{
  "n_experts": 128,
  "d_expert": 64,
  "d_shared_expert": 0,
  "normalize_top_k": true,
  "routed_scale": 1.0,
  "init_std_router": 0.00891,
  "lr_router": 0.00098,
  "norm_eps": 1e-05,
  "tie_embeddings": true,
  "optimizer": "adamw",
  "lr": 0.00334,
  "seq_len": 256
}
Below are experts of layer 8 (counted from 0) of a mixture-of-experts language model. Rows are named router (the router's row for the expert) and show model dimensions 0-127. Each number is 128 + 32 x the weight over its row's rms, rounded and kept within 0 to 255. Numbers have three digits each.
Before each expert's rows: a language model's description of what the expert responds to. This comes from a sample of Wikipedia text that the model never trained on.

# expert 50
It responds to: Past participles and verbs
router:163102086119131108161096107174130094100097177160149144096154168159113089153162173141144115166090140128114147135155104165086122164158110091128158138097087161104138123147127114146113129123121185118161122088135130168107063059147133126101104144173094102082083151126107170066079165119157190142191132144090163185150150135137131146153129084115134070117057115114148170065124160141058177091061

# expert 37
It responds to: Mid-word syllables and place names
router:171105119143086082095079085101121096110109138113146187104113140155154087081096092119160170180129185117085120077139129111094170071075036110166088182119123107101121154109124146164166116108108115152117142168146149111095096132125136127077110205087144120111155161074128133075100133181133165142188139128082140175145138117091138135134103077116124046081131126152100125124164172151117088121108

# expert 32
It responds to: Abstract noun endings
router:084111150152081122183110089156186127126105152156188094096183128178200131160189146137122141126090118072137095139114121110131104133112105080122131089069149146131123109137092175155129109161102158141166100121112174154151114115068163094107107136153105131121123185121109121117065125142187199133149143108087147065114150097116181190109093078153183115143181127099136135109114133164114093183062

# expert 38
It responds to: Word-initial stems and name starts
router:094161126160070121114070106166131106155099124125141078094135138146142087133186166152161192151136128118114134154119116195130147154141091107126115059064102111154141126068133146118167071142130113146144112132096216117130089068099112064071161147167102149139169166120177107138086171181144102165113169114087182085177165144124146138140141054136132115164131155112105128110129153143088173109099

# expert 28
It responds to: Table cell contents
router:124177170110116128125133144090116085121133113134164163064147178166176072127170163124131110136127173173132097122142118171143134126086079114116135088112128157152141160065116087201133112109098187150105073092124111109145088088119135184107157206113169094136161138078151174107074149152196137137153169166140162114125151089120115165128081058171107088119114097096120139116118131192065112131128

# expert 55
It responds to: Word-starts and modal verbs
router:168203084128106099116078116128117119083072113107168099122138170136107115148063142129098106124122170130056122071161115108125179112135122070117071116065138185132126114099139157130138127145104134073106151099114132076113129079095123142131100192106130170132154210163104138089113210140134158127152137103106190092173146126122168147123160072145126128115114128139183114157083183179161133132085

# expert 27
It responds to: Abbreviation internals
router:131138157176090123102118102129175100113101173089152099086138133167132109147166178111135144153124149093134108140124096156116152130114053141152134091068065074177176148105134090202102137130141155130146132133116167159181126119115184088102070131156115095122128140082120099103105201158172141131164142072144166133127142113047111139079093098159079116087053100093117136099105145175107126185100

# expert 4
It responds to: Name-initial syllables
router:166113120183082095098053115117144080076109127113132122075127126158129087140152144147166165203139137167049131116158116151113158088097113105143129157076144084061135153087118162121117116092111110151168068116140160121074089128088151145116083189101132131124190142074165138130133111170117139156152162130125125169163134144094118193148127039135165110088067127153122121077135130153115083105113

# expert 5
It responds to: Infobox and list fragments
router:149178126185074094148099100144114134120134138119113124099197141104106080150105175070108109198067115113150066163105140129171140123116098108130162135070113119062109098107119132144135128168118132188128157134089151100126097126112151134101130188113101112084151177097150141142074141165128123169138157117081171145135156105102191144138129084155092091195101101045183118098103125150104205124110

# expert 45
It responds to: Mid-word consonant fragments
router:157160161156163103113107166131074109160144188098155131127191090113113049163141117140122132206137146118065143143124103151073149100098095100115076165061113114148150124084162116163108037105080145134134087103126213137098108107085102143087097169121140094127174139156154102111122134144107120115129176104131178148146119146136108127084108070160142107054114100075118139096147164138092104134118

# expert 22
It responds to: Determiners and possessives
router:142093080146122131125110123143143109119153153169185139103199169219162157116109148072117103178102158173130119156124101166103144171093137122156108153062106095134126154101134134169119103132078184126162116089147167141139130128096090138111112127076114153085130154091121205076070163158124175111144161105092179112160141100146181155097127123138136081081112125078136141100146120159136183154040

# expert 47
It responds to: Table numbers and codes
router:099139157124141144095121103128122048141112142150150141107137162166119102118160192142183173157123156089098094129125120123130169111131077107141093120078132117162122143104138076205112165125144199186101121122158126104156074064145146142080106181113084139128166146111163144089120133150176158121144142106109180111186143094153178161080116041127122135095132122095200202133107148153088161097134

# expert 33
It responds to: Capital initial letters
router:142134135153074077087091113129131109093093131111177110081151212131173118108182147099105188158063177160104111115121109149138175111161119108087069149051144122122077135079103173170110105131136139160141127098066144093129114149124148102128122176119122137144143129112148129161121172167122114166139119142143123129216140128109149191104116082170134119074072128148120115072125147115071137182064

# expert 48
It responds to: Line breaks, descriptors
router:160129130113152124145142038116157126083137120116162145066163160195151072136133192165107115178119118165106130107130138176110136133065050129142126166058115132121160143137137185092092146104110123162225134112101144133102081090116142137082112153100129094153146134160107154122117121157152104123145157115126170172135195134125141153125114072128139089094084068125078145059123149168147108140074

# expert 56
It responds to: Table header words
router:125124095077133160138098096150137102159124140160180166039192170099195106138142161120156155131118147120070119106127094116158132082079043144156119116099122126161105163121106138167120151153128180148135099111165144133147063076102125132090142144120147126099161200122105128117161092169188148112149180120107143154166114123138124145118089037154094105136119091142196110100111134167070152180138

# expert 41
It responds to: Place and institution nouns
router:130160093183079141167140092099140078084123138130149088077139188160113083166128149143129134124126110150141120085131124156136203138101065114162161065103101131136112120096142109160166136156139138174159085132104198157130101102114140138111104116124101110133147161116134090119123173175204145135162148089070189118136209089097130187130115084149139103114061104096175105070080120153098150146089

# expert 40
It responds to: Word-initial fragments
router:196123111133101057138084116121144146073046113142219125096178153117144117111122115115097169182086162153090123061121115115096163094146113078123057193109127118123092156068152147157098092143102126146148086112105134102135087128149081147094083185120108129129168151113127129125117146148127123159131117118126146152189102126153141152132114085161170099082103155169119089099114185139103126153047

# expert 52
It responds to: Numeric punctuation and units
router:155153131123135128090112114102173058143092121142138060125167106155132089149105184089155123120096150169132131129152117126117190104144067125145172130076128136120136126109121102209118106111106165154184142131064154105120078079101153160132071178093102148117176118133122174146130127193206159139146117139115182150171081154138126114119107044148155041147149155117151168082126130153129120158100

# expert 36
It responds to: Word-initial fragments
router:130115083171135058095072132135093115136029134076193111114185121161153093139127129145088114170119156114117170107151120164132184143099142107120077145067114119118148162089154108130143103132087118107170074109106149107087073117051128134125089188112114099134202172063161139116132089157135111170140137132129106116176108107125106158085153051125149122123120134157133098111146195109090139134112

# expert 25
It responds to: Hyphens and number separators
router:100121120188114091132121077116114106131103130114156122092156097166134114116140105108143160143085198157102151133168112190112148124070093125148133116089101151107169131105162172180153106104185193117164117097156131092166076105128181131129148158106135154135213147148123147105064091177131159171087148125122103179128084124129146115145105065172160103113086095106095191076088157114179167113073

# expert 30
It responds to: Final year digits, plurals
router:138162099133126069130143146141104117094115146148138101131189180177147145116149117094084105160064155112093072126141107196152119075099102072129133175122160168080144089127160156139152117128082157152145119129107199133130058117143123102122160156102046107094141176133108086103100126145162099141104185116068167104108143116134173182080092062165093101072127131113141103141112147159110100087082

# expert 53
It responds to: Verbs in prose
router:139106059138143112150080093147120109154081170181169150117114184137190126119162154130110126133138123157137119127157084211083157128145104106170126103079099127140153132124081098142100118084092156131095078101143142149133033068100148122145109140142125111135091133129104145103062116105210195182142141104072171136157160100161118160124098057082120123129109119156106127076135172153080143108114

# expert 0
It responds to: Place and month names
router:150129160142142111136103064107134124070131161126177151085141119165171110097145128120136159165125121098132082128112136196135145152069099125119075165045137172161125199118096111139125120069099133162183073103127147117117115145132133098114126124105138137123210116093110107130104093111139136146175169099129135131188146074114132160114140086183102118119107099116116154057072228205116131158133

# expert 29
It responds to: Mid-word fragments, digits
router:116080121142158078091131074133111128157121141082197125131136206124168108145131128102164147140081162112159099150175124156108108095122080104143083113070087125075177155117071124173125096081078156098090128091143165126163127111177169102090129152143136050081150140106146142154140138189091091130152194135089129145108194095178159168084094086111112107151097131152106122162120155162127098151102